Experts of a small language model: 14 layers, 595M tokens.
Below are experts of layer 3 (counted from 0) of a mixture-of-experts language model. Rows are named router (the router's row for the expert), down (a neuron's output weights, with its number) and show model dimensions 0-159. Each number is 200 + 40 x the weight over its row's rms, rounded and kept within 0 to 999.
After each expert's rows: "raises" lists some tokens whose logits its average output raises strongly, later layers aside. This comes from a sample of Wikipedia text that the model never trained on.

# expert 32
router,183,206,206,190,197,242,210,212,246,256,186,193,166,162,163,178,222,205,163,219,157,199,296,218,139,197,195,147,148,189,254,231,181,194,216,193,263,161,218,134,205,119,218,183,192,209,262,289,193,193,184,195,145,187,209,177,227,186,239,170,147,262,237,220,157,247,277,193,241,209,173,220,176,73,243,202,189,226,210,126,203,179,272,222,230,177,204,190,219,189,211,173,147,214,151,201,217,163,174,229,173,100,215,167,160,152,254,219,177,161,210,182,147,201,273,206,295,169,174,123,194,127,157,184,271,195,258,201,232,156,225,118,168,200,194,160,228,228,191,161,295,133,207,204,217,189,192,182,166,259,223,231,190,89,176,225,226,167,240,198
down1,137,163,192,152,253,156,139,254,219,191,214,154,228,189,197,180,213,234,184,197,210,201,156,240,269,239,119,209,236,229,140,153,221,194,187,181,244,240,148,230,175,210,202,244,183,113,218,188,219,212,182,139,196,275,133,198,212,157,159,132,159,177,199,259,226,202,79,237,183,192,178,190,188,205,171,157,179,234,235,238,215,216,250,219,256,273,201,219,217,207,231,184,139,161,153,234,139,192,176,176,251,132,251,174,228,223,146,149,255,235,272,229,185,234,249,143,227,227,152,170,225,165,157,231,195,134,230,130,269,147,199,203,236,190,209,149,126,232,173,205,187,218,226,167,209,230,167,195,315,191,172,212,137,261,215,267,184,184,229,239
down2,180,208,188,224,177,163,149,252,179,320,176,251,220,187,225,220,224,202,265,133,167,286,166,175,221,172,212,227,192,209,175,257,157,218,245,117,207,194,175,199,154,295,183,212,220,220,144,157,165,196,233,250,232,200,227,228,189,229,180,228,252,265,135,162,247,198,129,200,204,186,199,222,158,261,186,164,255,147,221,262,191,204,225,186,246,212,145,232,260,216,220,144,242,125,208,189,242,266,250,218,223,187,135,194,237,130,166,200,147,222,117,203,220,196,209,211,196,223,209,163,281,178,243,141,233,124,188,171,269,201,172,232,209,238,159,177,170,167,265,189,156,261,185,185,161,161,270,214,181,207,218,150,152,192,234,211,167,205,122,133
down3,163,173,228,249,193,255,180,232,190,206,236,252,245,157,262,193,185,159,162,225,184,163,224,147,240,178,176,217,229,214,191,229,164,207,225,246,161,200,201,165,191,232,208,181,235,290,171,129,190,171,236,162,149,169,132,157,181,254,275,193,159,282,165,155,253,216,168,222,206,276,170,238,178,246,145,215,172,183,227,142,174,164,190,218,147,151,231,211,285,210,296,165,160,229,180,203,193,229,236,246,135,236,203,259,182,189,194,246,164,262,195,248,200,256,220,170,126,176,263,218,210,166,193,198,186,233,189,166,169,213,253,231,111,178,258,133,176,164,201,171,212,170,192,254,145,189,194,240,208,246,265,133,102,250,109,180,194,171,219,246
down4,192,230,293,98,187,187,143,121,192,190,214,156,221,190,193,237,179,254,269,176,164,184,226,206,276,201,250,188,200,264,217,227,165,222,190,238,170,241,191,203,209,235,209,222,265,287,258,106,243,215,190,215,263,256,156,202,192,172,237,130,181,201,204,259,172,181,130,238,201,192,245,204,231,160,182,196,170,192,187,198,268,207,219,185,191,244,275,211,291,243,222,219,186,230,180,191,214,222,168,153,191,131,252,229,175,219,163,215,136,267,227,191,131,131,196,233,203,267,252,213,234,242,172,229,220,144,178,220,181,170,247,246,194,243,200,191,194,224,214,299,175,138,229,156,255,195,196,122,180,156,257,164,219,228,191,179,157,145,146,243
raises: " ", ",", " of", "'", " and", "s"

# expert 12
router,197,239,151,195,165,176,222,237,185,141,222,164,192,274,153,217,160,176,204,229,178,221,193,155,183,175,200,201,180,280,190,177,192,141,178,215,268,247,206,207,230,327,237,193,238,229,153,177,179,159,126,257,226,275,188,210,162,165,241,163,125,166,195,108,154,227,136,195,212,199,241,135,177,145,189,225,197,203,172,272,246,161,135,143,196,249,227,150,189,295,251,214,228,209,203,208,188,211,188,217,168,135,230,232,187,171,134,173,192,211,191,213,149,214,219,98,142,217,152,209,145,180,277,164,188,200,183,228,181,99,167,297,231,212,233,217,204,237,236,217,242,205,234,186,197,204,258,246,198,192,262,207,224,264,251,240,198,225,197,184
down2,133,244,187,223,126,162,182,183,179,183,234,185,216,236,186,200,160,200,224,142,168,148,231,215,190,141,241,172,190,225,272,246,187,199,176,243,208,212,200,210,204,195,227,190,231,198,138,183,248,278,185,246,220,152,225,180,217,154,180,234,253,228,205,226,232,215,217,295,170,189,179,190,174,257,256,160,313,162,188,183,190,266,274,231,195,233,171,185,126,165,211,182,223,226,148,145,185,165,237,200,235,128,198,279,211,299,213,227,225,188,276,247,105,199,207,201,181,187,215,211,179,252,128,312,197,199,125,245,169,168,143,212,171,160,206,225,239,225,161,263,174,254,254,125,188,189,166,181,186,145,239,208,220,201,237,283,170,177,222,191
down3,149,178,251,149,170,149,190,167,194,245,203,184,209,188,169,166,198,215,195,190,297,142,244,203,208,234,195,231,171,196,148,230,206,155,151,194,205,259,253,301,156,198,210,204,131,206,197,282,255,234,120,235,230,171,153,194,292,241,265,297,163,274,248,225,255,218,218,129,228,204,156,119,190,238,178,211,229,193,260,200,205,267,247,196,237,253,208,230,165,207,166,253,262,252,165,230,204,205,133,312,218,200,209,163,172,184,220,231,174,179,212,212,236,220,198,158,243,221,235,98,157,249,240,207,220,172,191,230,222,189,184,231,208,228,188,160,185,202,233,250,199,193,212,167,205,155,230,138,240,192,195,130,150,190,225,229,247,237,238,159
down4,192,194,246,124,141,192,211,225,196,234,202,152,254,212,187,196,254,201,198,139,189,219,201,248,212,202,206,197,170,186,204,178,154,187,210,171,154,268,195,153,170,148,201,258,212,182,192,268,245,241,214,194,147,163,197,202,211,149,213,186,147,141,132,221,135,149,211,230,239,201,232,146,254,327,175,183,227,247,195,144,221,170,198,171,180,235,288,192,167,155,215,173,171,167,318,198,199,169,232,195,236,176,202,185,236,178,121,198,204,216,210,133,277,201,285,139,264,140,183,165,217,137,202,234,196,244,116,216,104,171,193,207,149,144,164,228,190,199,229,208,293,160,229,253,185,248,202,199,157,239,209,209,214,203,235,240,159,210,254,259
down5,221,202,178,214,203,140,187,175,169,215,217,288,186,196,236,183,182,234,230,215,169,194,228,200,266,148,201,251,231,148,223,214,204,221,69,194,210,181,245,210,139,253,176,235,172,214,188,169,198,198,179,223,167,182,188,202,180,238,206,155,158,191,235,171,163,148,172,217,146,169,269,245,208,202,196,254,211,245,173,228,298,156,185,237,223,172,201,214,172,183,165,173,86,154,192,205,242,239,178,109,183,221,120,240,194,187,189,177,116,252,227,153,221,218,112,172,206,217,252,290,282,272,152,231,202,199,285,172,222,253,208,152,191,190,159,253,238,184,234,148,189,198,186,229,211,217,248,189,224,227,184,244,260,276,187,154,167,119,193,262
raises: "ist", "er", "s"

# expert 4
router,115,133,180,210,230,242,199,236,179,269,135,191,240,208,139,210,203,123,164,192,154,272,187,164,171,203,174,176,87,216,269,218,202,221,137,204,226,232,254,268,198,174,214,177,181,169,198,215,178,141,229,181,134,224,186,260,261,184,245,245,236,245,192,160,210,226,155,175,196,160,155,170,184,160,212,167,221,243,142,204,141,255,248,272,168,137,203,188,116,151,235,202,207,175,213,188,228,209,178,303,158,178,182,177,203,192,192,218,166,205,209,240,223,217,284,200,262,249,225,187,226,158,166,209,247,226,166,192,229,241,229,144,116,309,243,164,299,217,155,189,206,147,210,235,198,191,213,215,190,221,191,267,229,180,179,236,160,216,173,176
down1,217,150,175,138,185,184,206,202,134,255,195,217,199,174,222,265,194,268,103,212,212,239,270,176,186,204,151,235,188,192,147,193,177,211,200,213,162,204,224,153,148,180,174,258,125,171,177,222,285,230,282,176,230,129,271,130,174,198,192,190,179,186,225,223,200,191,245,257,107,238,224,198,132,177,228,202,177,233,242,153,236,187,145,216,158,191,206,209,202,301,163,219,189,188,154,254,150,213,187,157,297,199,195,186,205,185,173,219,217,172,220,170,231,198,242,204,217,272,208,212,199,243,254,215,172,232,235,159,121,191,175,193,159,296,157,161,266,245,225,180,265,228,160,177,187,250,247,204,248,113,198,156,226,187,170,205,277,132,227,192
down2,155,286,222,125,178,242,180,126,234,163,209,121,191,247,201,179,227,183,176,230,144,141,192,255,196,173,174,239,196,209,278,172,213,161,121,186,170,163,170,208,177,226,221,225,192,229,202,159,245,220,161,153,157,173,205,258,189,149,230,270,197,155,208,188,182,133,230,217,158,214,202,145,241,184,245,165,221,188,168,191,251,221,215,208,149,279,180,254,182,232,192,188,190,220,202,212,147,180,144,209,268,229,268,202,117,166,184,208,180,205,105,252,219,201,165,253,235,154,203,244,157,258,148,101,147,174,202,166,212,225,179,196,272,192,149,163,305,194,222,215,87,230,277,162,225,222,189,205,194,235,226,243,214,233,159,186,231,207,205,157
down3,134,184,176,141,213,245,220,186,264,185,185,202,237,226,219,213,198,217,142,180,219,242,278,257,221,197,227,207,195,259,175,167,210,229,214,183,244,210,223,251,284,208,171,223,154,214,206,261,256,196,225,214,190,164,93,182,216,106,170,196,314,213,167,220,190,122,176,265,175,245,221,182,154,109,255,183,216,237,131,266,286,238,194,166,166,214,253,182,143,155,245,164,143,177,216,210,233,216,184,282,216,197,164,243,191,168,128,182,213,203,202,161,186,278,261,139,226,229,221,140,149,228,129,198,167,153,197,204,229,165,164,175,177,162,212,193,141,253,214,282,197,256,237,198,224,153,201,161,206,201,247,201,172,182,178,226,242,182,209,218
down4,135,263,294,204,190,200,189,238,196,220,160,243,241,255,151,192,157,213,234,119,150,179,308,140,194,194,129,195,209,207,218,209,200,193,136,214,254,180,227,215,154,216,165,294,209,174,174,205,278,179,203,195,128,213,199,235,191,221,236,187,218,239,164,203,208,186,155,186,216,220,177,200,187,187,121,168,119,307,204,265,209,264,177,225,214,164,223,202,184,147,200,166,263,284,275,228,188,186,194,237,195,252,212,227,157,178,230,221,215,237,197,183,242,180,241,193,273,155,203,218,223,195,270,217,198,151,214,165,284,174,222,267,227,228,251,155,198,161,181,219,154,174,224,136,180,268,237,163,131,137,245,219,236,164,206,265,177,175,182,159
raises: " ", "s", "-", "'", " and", ","

# expert 1
router,104,236,123,217,191,226,181,256,191,201,179,229,264,236,227,213,195,195,219,173,251,172,210,134,174,252,266,192,253,221,146,167,142,150,134,252,180,176,264,258,239,164,214,166,187,264,248,177,175,248,211,239,220,227,191,150,144,247,152,244,135,144,175,160,134,182,197,185,179,260,113,226,181,199,141,236,184,143,231,174,226,242,261,226,209,236,268,255,220,199,144,211,231,139,173,206,310,138,225,174,231,219,269,182,163,253,236,254,211,253,223,159,186,173,175,202,120,196,168,214,123,220,212,197,226,195,219,221,203,186,200,226,264,182,164,168,230,183,199,244,166,251,161,178,195,190,166,261,172,131,183,238,148,178,183,208,211,232,151,175
down14,239,249,188,215,123,250,239,280,249,221,225,163,179,153,202,203,142,223,202,241,60,191,213,160,240,285,196,181,110,140,161,146,228,226,216,241,144,188,205,172,237,124,219,239,207,218,191,194,200,194,243,167,209,225,218,171,172,108,227,252,201,212,233,206,214,216,142,200,141,198,171,234,196,180,234,220,229,167,208,144,193,243,222,258,211,188,158,198,214,224,154,155,197,172,230,219,191,236,125,222,216,193,238,252,242,120,237,286,170,188,207,104,223,239,229,146,132,139,206,202,288,188,216,190,198,163,217,249,189,234,208,153,175,169,249,188,214,200,201,224,230,255,229,189,219,195,91,155,274,213,163,196,198,189,135,198,192,216,201,142
down15,148,211,195,267,219,203,234,192,199,151,167,243,200,148,161,175,136,226,162,196,271,194,155,222,237,231,128,223,232,180,253,162,134,256,162,111,184,207,171,171,250,201,244,225,220,175,267,188,207,209,156,232,175,188,167,227,244,213,217,182,121,156,268,139,171,197,235,188,191,256,155,211,229,165,170,249,296,155,186,259,204,149,207,275,228,187,220,208,183,245,207,220,231,219,178,233,197,262,217,217,196,221,234,225,173,131,250,225,304,199,224,212,245,202,134,224,233,148,249,223,233,204,163,156,200,181,207,196,232,118,167,195,219,211,147,262,200,191,205,238,201,186,118,260,242,157,138,214,155,135,179,210,216,151,154,255,85,219,161,170
down16,186,135,226,218,196,231,245,226,245,205,225,187,223,242,233,213,278,178,172,170,224,189,191,189,237,239,144,217,196,205,260,149,134,296,180,182,166,170,213,155,138,207,183,272,174,210,232,247,204,208,190,244,171,145,164,157,222,313,195,189,174,144,243,259,249,206,152,209,264,232,216,215,193,193,222,176,279,157,151,255,165,234,241,203,217,198,189,203,171,223,213,206,223,145,192,230,188,179,176,192,261,257,185,167,212,209,223,161,253,177,151,239,150,169,173,239,208,186,189,244,178,135,157,137,134,208,215,185,231,253,232,374,230,204,143,164,126,186,191,223,186,131,155,222,245,229,206,139,205,191,141,150,191,166,173,166,191,181,237,271
down17,241,223,238,162,288,250,196,225,230,162,225,164,199,246,244,221,226,230,238,104,287,188,202,220,220,241,275,156,215,228,197,256,198,110,186,226,232,166,136,248,206,251,170,190,186,192,165,204,219,166,225,217,219,151,221,224,192,237,181,222,166,252,172,186,147,180,115,105,157,210,227,119,213,182,194,183,252,211,191,196,148,232,251,206,152,241,124,174,120,201,239,168,263,228,120,220,264,178,216,280,173,168,146,178,207,225,181,203,164,202,179,131,237,192,266,279,190,176,168,206,138,190,193,202,219,246,197,170,217,138,236,193,199,216,273,257,254,284,257,214,155,226,201,188,244,232,229,161,180,140,189,188,205,217,226,198,264,215,222,189
raises: "0", "st", "9", "1", "5", "6"

# expert 17
router,195,227,207,200,213,161,162,247,297,166,254,199,286,283,222,222,182,166,207,145,221,185,197,162,169,190,241,251,190,204,170,169,272,200,220,197,270,231,194,207,188,286,231,199,240,233,254,183,179,212,179,179,204,287,220,206,199,253,240,205,221,192,209,276,145,267,147,152,197,159,192,147,157,193,167,227,216,211,223,267,180,165,182,211,156,213,265,160,142,278,261,216,159,149,168,199,201,206,193,143,143,136,261,231,260,240,202,236,191,217,179,173,229,246,177,205,203,224,171,248,188,151,247,203,157,181,182,257,196,172,178,145,225,165,132,203,289,280,190,264,280,205,155,199,206,241,174,173,111,118,253,198,208,226,221,188,172,206,263,198
down0,271,223,195,195,256,253,209,231,261,160,230,211,246,201,192,117,134,241,167,166,249,236,228,234,151,149,163,193,146,220,249,215,168,254,197,175,166,200,235,287,198,258,256,274,139,238,226,272,207,180,206,204,153,209,155,182,248,133,169,228,183,160,258,187,148,164,212,175,246,162,216,196,198,159,155,253,209,167,201,220,312,221,126,204,213,206,258,247,164,278,214,232,130,115,149,179,172,228,203,207,209,104,254,176,203,161,170,237,224,189,205,129,175,281,226,195,208,229,217,176,249,148,210,179,212,190,205,197,196,211,183,198,191,192,219,185,179,234,245,232,318,212,173,158,201,227,158,270,252,169,204,236,252,181,213,207,196,225,204,246
down1,214,257,208,235,224,179,195,228,158,240,257,136,195,187,201,249,214,200,162,206,187,284,252,232,189,200,164,168,193,157,204,224,246,239,172,234,186,198,183,234,315,179,248,142,226,201,198,223,157,151,233,320,160,163,180,218,254,157,144,211,163,266,198,187,268,214,256,207,180,198,164,180,176,260,161,214,247,201,175,295,246,171,193,181,204,126,182,170,176,181,203,105,213,180,219,209,202,218,192,196,179,227,213,291,177,162,147,191,201,150,143,234,259,186,233,164,200,181,183,160,167,183,161,154,240,148,240,193,214,225,138,141,196,182,214,178,174,142,196,188,133,276,227,169,256,193,230,258,142,265,298,199,180,181,275,249,229,250,163,189
down2,162,211,220,220,216,182,169,170,246,248,252,227,238,255,236,155,225,245,131,157,216,180,229,224,166,260,188,146,221,234,205,203,272,180,186,262,191,210,211,240,231,212,219,197,121,196,187,209,211,222,212,113,243,184,133,241,226,151,301,121,164,164,181,201,180,166,181,180,146,187,251,215,211,191,210,90,178,151,237,209,122,268,169,157,193,198,205,254,196,137,175,207,154,227,241,201,165,182,154,238,159,175,312,225,244,231,182,234,236,224,167,178,269,203,254,204,240,191,158,205,232,222,149,207,157,200,160,250,245,156,182,244,254,227,198,225,183,262,180,252,217,192,269,163,185,258,186,233,191,217,209,163,144,244,323,211,251,210,178,242
down3,134,231,187,114,221,229,224,185,244,241,205,149,206,213,188,197,104,111,147,164,176,242,216,186,226,246,162,176,138,187,180,193,196,302,184,211,193,191,212,162,221,224,206,233,109,208,209,209,284,165,188,184,122,154,180,185,148,274,219,248,155,258,222,200,219,284,146,194,157,173,199,168,182,256,244,172,190,239,166,182,187,165,264,218,234,132,190,172,156,163,223,246,200,191,204,152,215,237,227,191,154,191,224,217,234,244,261,152,286,201,259,203,249,213,216,214,184,151,243,247,268,132,191,195,178,160,205,223,149,161,254,174,189,267,177,235,182,232,217,167,241,255,210,236,185,100,181,151,130,172,253,231,238,146,187,163,186,231,181,213
raises: "'", " and", " or", ",", "ic", "."

# expert 56
router,193,244,165,222,197,120,162,166,180,201,130,252,116,143,223,201,100,221,178,170,130,135,163,248,167,194,228,218,149,200,189,214,196,178,163,255,206,157,223,204,235,193,146,188,271,171,158,156,160,141,223,252,282,271,248,199,152,164,170,148,165,189,244,166,158,130,202,147,168,190,162,137,214,216,210,261,180,185,180,134,257,215,231,248,199,184,238,216,219,166,167,252,215,197,167,174,132,201,233,170,273,254,157,249,165,157,226,162,212,246,120,131,177,249,157,171,283,191,226,233,160,154,202,230,236,182,212,231,148,219,219,234,272,215,229,213,248,240,205,234,190,224,166,165,167,201,171,255,175,234,223,229,284,192,200,153,230,199,177,172
down2,206,184,202,128,208,210,137,261,235,176,250,252,287,227,191,212,159,256,218,153,253,228,219,162,203,202,170,187,140,203,228,147,194,275,151,108,188,231,205,232,108,195,242,170,177,188,244,193,150,244,263,232,207,208,199,148,132,238,200,251,230,238,253,162,245,202,138,214,168,225,195,199,176,184,152,175,247,161,211,250,181,156,195,132,161,184,221,200,133,249,163,239,178,188,205,172,241,199,207,104,125,137,194,199,286,244,240,243,171,234,222,183,150,191,251,176,171,221,282,214,213,224,203,175,160,169,178,141,163,243,197,166,176,152,167,143,153,155,193,137,148,198,219,180,224,161,228,218,211,214,194,156,85,162,191,222,144,189,197,150
down3,159,272,195,161,187,200,232,185,140,112,222,211,211,227,201,187,161,186,208,266,245,127,140,231,224,154,219,170,245,175,133,245,206,149,203,256,212,202,202,226,257,179,274,161,155,256,203,152,202,189,220,245,173,193,207,182,261,220,185,175,181,218,189,139,162,127,143,165,215,217,168,234,158,255,257,158,189,232,168,214,236,197,208,164,211,222,195,284,315,219,259,141,193,127,190,215,200,206,193,136,210,242,247,266,119,252,205,242,205,221,149,177,197,265,200,151,216,216,190,274,279,154,193,192,286,226,169,171,210,219,179,210,191,248,270,196,199,166,297,165,156,209,157,209,192,203,174,294,248,188,156,197,195,177,207,232,227,225,207,152
down4,260,233,167,218,152,270,115,209,207,299,200,209,172,196,204,203,190,148,181,268,258,225,241,173,225,241,141,204,270,219,210,201,220,186,200,252,305,179,183,162,215,253,158,203,134,207,271,191,203,292,179,132,233,200,185,182,156,184,182,201,198,184,210,186,221,283,258,187,199,180,161,186,220,219,144,157,225,174,241,130,229,220,244,176,248,194,223,132,226,237,205,230,216,214,226,170,237,240,164,156,253,206,191,199,292,178,235,206,287,189,179,199,153,238,203,225,213,220,156,226,201,213,231,164,220,233,147,117,226,169,146,148,205,200,168,205,105,181,175,258,218,205,221,227,183,119,232,146,185,217,163,156,231,229,167,128,154,150,270,255
down5,194,154,220,220,221,220,289,287,139,188,192,208,181,182,211,234,149,195,276,158,203,216,286,262,195,151,208,102,202,235,148,162,185,174,201,176,202,176,145,122,218,175,153,238,208,205,300,219,145,188,185,229,217,256,253,225,219,120,186,245,192,108,206,223,192,240,140,199,181,204,182,172,234,177,206,232,192,201,212,238,173,190,219,135,207,139,229,165,223,202,135,132,196,209,280,256,190,195,202,160,236,234,227,142,219,205,227,223,227,240,254,184,173,224,180,154,187,198,170,210,240,202,233,215,166,165,248,224,239,143,293,285,154,145,237,233,177,205,190,236,201,227,193,264,210,296,151,191,207,159,163,253,163,137,203,189,162,171,131,228
raises: "th", ",", ".", "9", "–", "s"

# expert 37
router,193,200,224,205,190,192,192,230,306,166,258,243,250,279,267,172,171,129,220,126,272,229,186,162,134,235,238,215,169,251,197,231,203,228,207,198,222,223,222,175,135,163,154,217,226,270,231,213,210,233,233,108,134,239,209,140,167,240,208,250,245,231,234,228,207,248,165,197,232,128,147,228,185,221,155,227,188,279,240,156,109,272,231,211,163,185,167,164,167,175,235,235,181,174,222,163,145,206,160,203,124,225,258,156,227,175,196,202,158,181,211,132,134,223,242,209,203,192,229,193,215,171,209,185,115,174,247,139,172,233,198,201,189,204,191,127,230,167,230,213,276,225,180,227,213,238,194,187,202,151,271,164,144,139,168,234,194,256,207,251
down0,247,181,154,128,189,209,167,179,214,149,214,124,107,183,153,233,199,254,182,200,227,205,214,283,221,170,152,210,182,207,236,117,226,189,196,158,294,221,170,245,236,141,251,149,240,205,234,218,219,181,157,207,239,150,195,261,174,78,160,240,216,210,130,194,130,187,190,221,169,237,153,150,221,135,236,211,214,231,184,174,227,192,157,216,230,200,232,231,190,256,164,164,253,260,213,189,209,141,159,198,221,168,191,148,216,221,212,127,212,85,222,234,202,221,199,239,303,206,161,188,226,219,213,207,223,199,161,261,156,184,205,146,197,232,215,274,171,260,201,207,171,208,142,187,194,170,199,160,200,240,153,239,289,207,140,179,236,172,260,209
down1,143,177,215,268,102,284,152,199,206,238,221,273,203,175,157,178,227,112,180,200,146,230,174,213,96,192,282,212,151,227,197,218,191,154,206,250,196,173,179,196,186,207,136,254,197,163,193,161,185,184,159,214,219,223,223,133,222,164,125,270,235,143,149,211,230,201,162,176,196,195,224,170,146,168,235,149,222,204,153,198,229,244,163,169,216,249,271,213,152,204,259,220,182,236,213,160,187,242,192,227,197,180,232,232,137,180,189,138,169,197,154,239,150,157,220,233,188,114,146,156,170,133,236,235,194,189,183,212,235,198,137,149,163,250,198,187,216,260,198,243,131,290,167,155,191,239,254,204,216,179,159,198,179,255,199,132,219,223,213,115
down2,221,198,277,195,307,212,159,163,190,210,161,197,214,198,217,205,228,192,244,185,182,221,116,192,185,194,206,305,166,219,238,260,152,211,266,225,254,171,266,250,183,203,208,225,243,244,287,212,220,189,233,236,232,242,202,182,182,235,114,273,233,235,173,225,314,256,137,215,196,184,145,230,224,230,160,210,223,161,184,303,111,231,175,196,223,200,168,171,140,184,242,188,201,236,162,124,251,181,197,202,205,212,211,195,205,186,194,206,188,233,148,250,162,186,168,233,160,203,222,231,191,158,208,241,151,226,148,189,226,211,130,192,157,306,250,186,225,218,200,180,223,271,212,219,200,199,185,177,151,125,208,238,301,143,224,200,230,234,190,230
down3,264,236,164,217,164,242,213,149,182,244,196,223,203,248,243,163,172,181,198,189,198,239,246,191,236,212,255,111,126,240,210,203,179,198,254,195,223,170,230,170,209,170,210,213,215,216,227,230,154,208,232,264,274,224,144,199,203,91,258,118,239,189,202,186,217,193,246,259,200,311,243,173,188,197,221,138,263,236,168,227,234,264,155,209,200,189,185,182,214,201,160,206,283,267,195,200,220,231,209,245,216,208,265,190,182,202,219,190,210,148,207,160,170,171,148,209,290,296,190,231,235,194,222,264,191,230,212,209,251,213,212,98,232,227,168,222,245,249,179,255,225,122,243,241,231,262,174,134,178,118,132,175,153,173,208,183,233,223,159,202
raises: " ", "s", "-", " and", ".", ","

# expert 18
router,139,209,187,214,189,231,192,204,147,220,153,242,201,164,174,221,188,256,242,226,199,146,140,198,167,222,211,174,288,173,158,192,162,168,192,240,160,151,182,148,223,176,191,174,227,151,203,188,159,203,175,239,226,199,205,212,176,203,158,135,129,180,355,167,196,177,147,180,158,226,139,251,287,257,126,188,198,182,165,173,270,253,224,230,187,189,182,209,250,188,225,259,235,173,127,170,190,189,238,157,227,234,216,266,161,175,244,222,142,186,217,124,133,188,159,138,189,158,241,258,240,266,198,142,253,155,158,242,213,254,186,274,127,184,230,160,225,159,186,232,141,225,178,141,181,166,182,194,154,240,176,178,231,194,184,197,156,231,212,136
down1,183,159,205,150,199,181,240,164,221,186,135,243,162,297,170,196,223,225,273,188,166,104,134,243,190,121,171,179,208,132,223,154,224,187,186,172,172,196,171,197,203,133,221,207,202,166,239,213,213,273,219,275,206,186,245,122,188,163,206,200,154,221,161,230,231,105,219,151,220,175,255,193,155,165,186,191,188,142,190,301,215,133,178,163,169,177,207,142,223,192,222,178,196,160,194,289,187,135,176,209,159,271,180,241,208,150,234,141,211,201,275,232,266,221,204,147,143,234,152,195,190,197,278,190,242,203,204,176,197,177,187,163,209,148,236,211,192,153,141,189,204,135,235,136,193,233,179,142,153,185,202,220,277,196,257,196,179,127,168,171
down2,217,220,239,323,190,161,220,167,155,203,235,202,225,196,221,198,187,230,198,130,213,227,122,174,167,207,225,201,142,137,185,209,195,265,277,228,179,195,258,255,159,180,263,173,198,209,214,260,186,250,178,186,221,168,250,162,191,235,205,255,196,137,208,129,170,167,181,227,178,216,193,241,261,196,201,197,220,235,162,230,193,186,262,133,193,224,143,200,160,239,179,300,253,200,160,164,110,161,216,176,242,249,289,159,171,233,161,252,210,278,175,258,160,217,162,178,158,205,220,138,206,203,188,214,186,206,197,215,212,229,205,118,282,284,284,225,240,154,164,224,168,151,277,190,189,240,167,212,224,180,211,175,219,174,179,154,122,249,206,225
down3,181,182,273,333,206,95,218,234,200,237,221,189,206,172,222,181,173,161,204,236,189,204,183,179,184,172,160,211,179,193,137,147,210,211,152,212,125,173,224,209,271,172,259,187,167,231,179,182,195,189,165,241,136,280,252,113,181,241,173,130,194,167,179,225,278,239,148,179,212,174,211,262,195,215,170,239,243,162,210,144,240,180,154,242,200,242,239,206,217,165,168,264,240,169,206,175,222,197,178,180,193,188,159,178,228,263,166,173,64,248,212,240,159,173,202,230,149,228,201,231,180,76,144,210,282,184,211,253,217,204,167,211,203,214,210,227,193,210,197,205,228,196,215,201,167,172,276,198,245,176,242,190,194,242,186,81,190,171,187,211
down4,218,190,218,70,212,174,251,227,170,151,205,214,129,159,229,251,223,190,186,197,249,243,149,241,240,182,228,194,213,139,212,150,230,258,185,160,188,156,153,257,193,175,239,157,208,193,154,224,222,165,219,175,166,178,134,117,150,165,195,231,221,206,143,194,214,181,241,219,277,149,190,190,214,210,194,204,257,212,171,200,161,238,117,241,218,235,184,204,134,162,142,152,217,179,93,148,211,226,199,214,271,248,175,196,210,211,235,175,143,222,236,225,185,164,252,180,158,182,253,211,209,231,155,194,147,206,185,218,306,294,187,171,240,211,213,198,199,265,202,199,240,147,243,130,191,213,296,195,283,198,248,153,269,214,202,250,240,196,213,210
raises: "0", "2", "8", "1", "5", "6"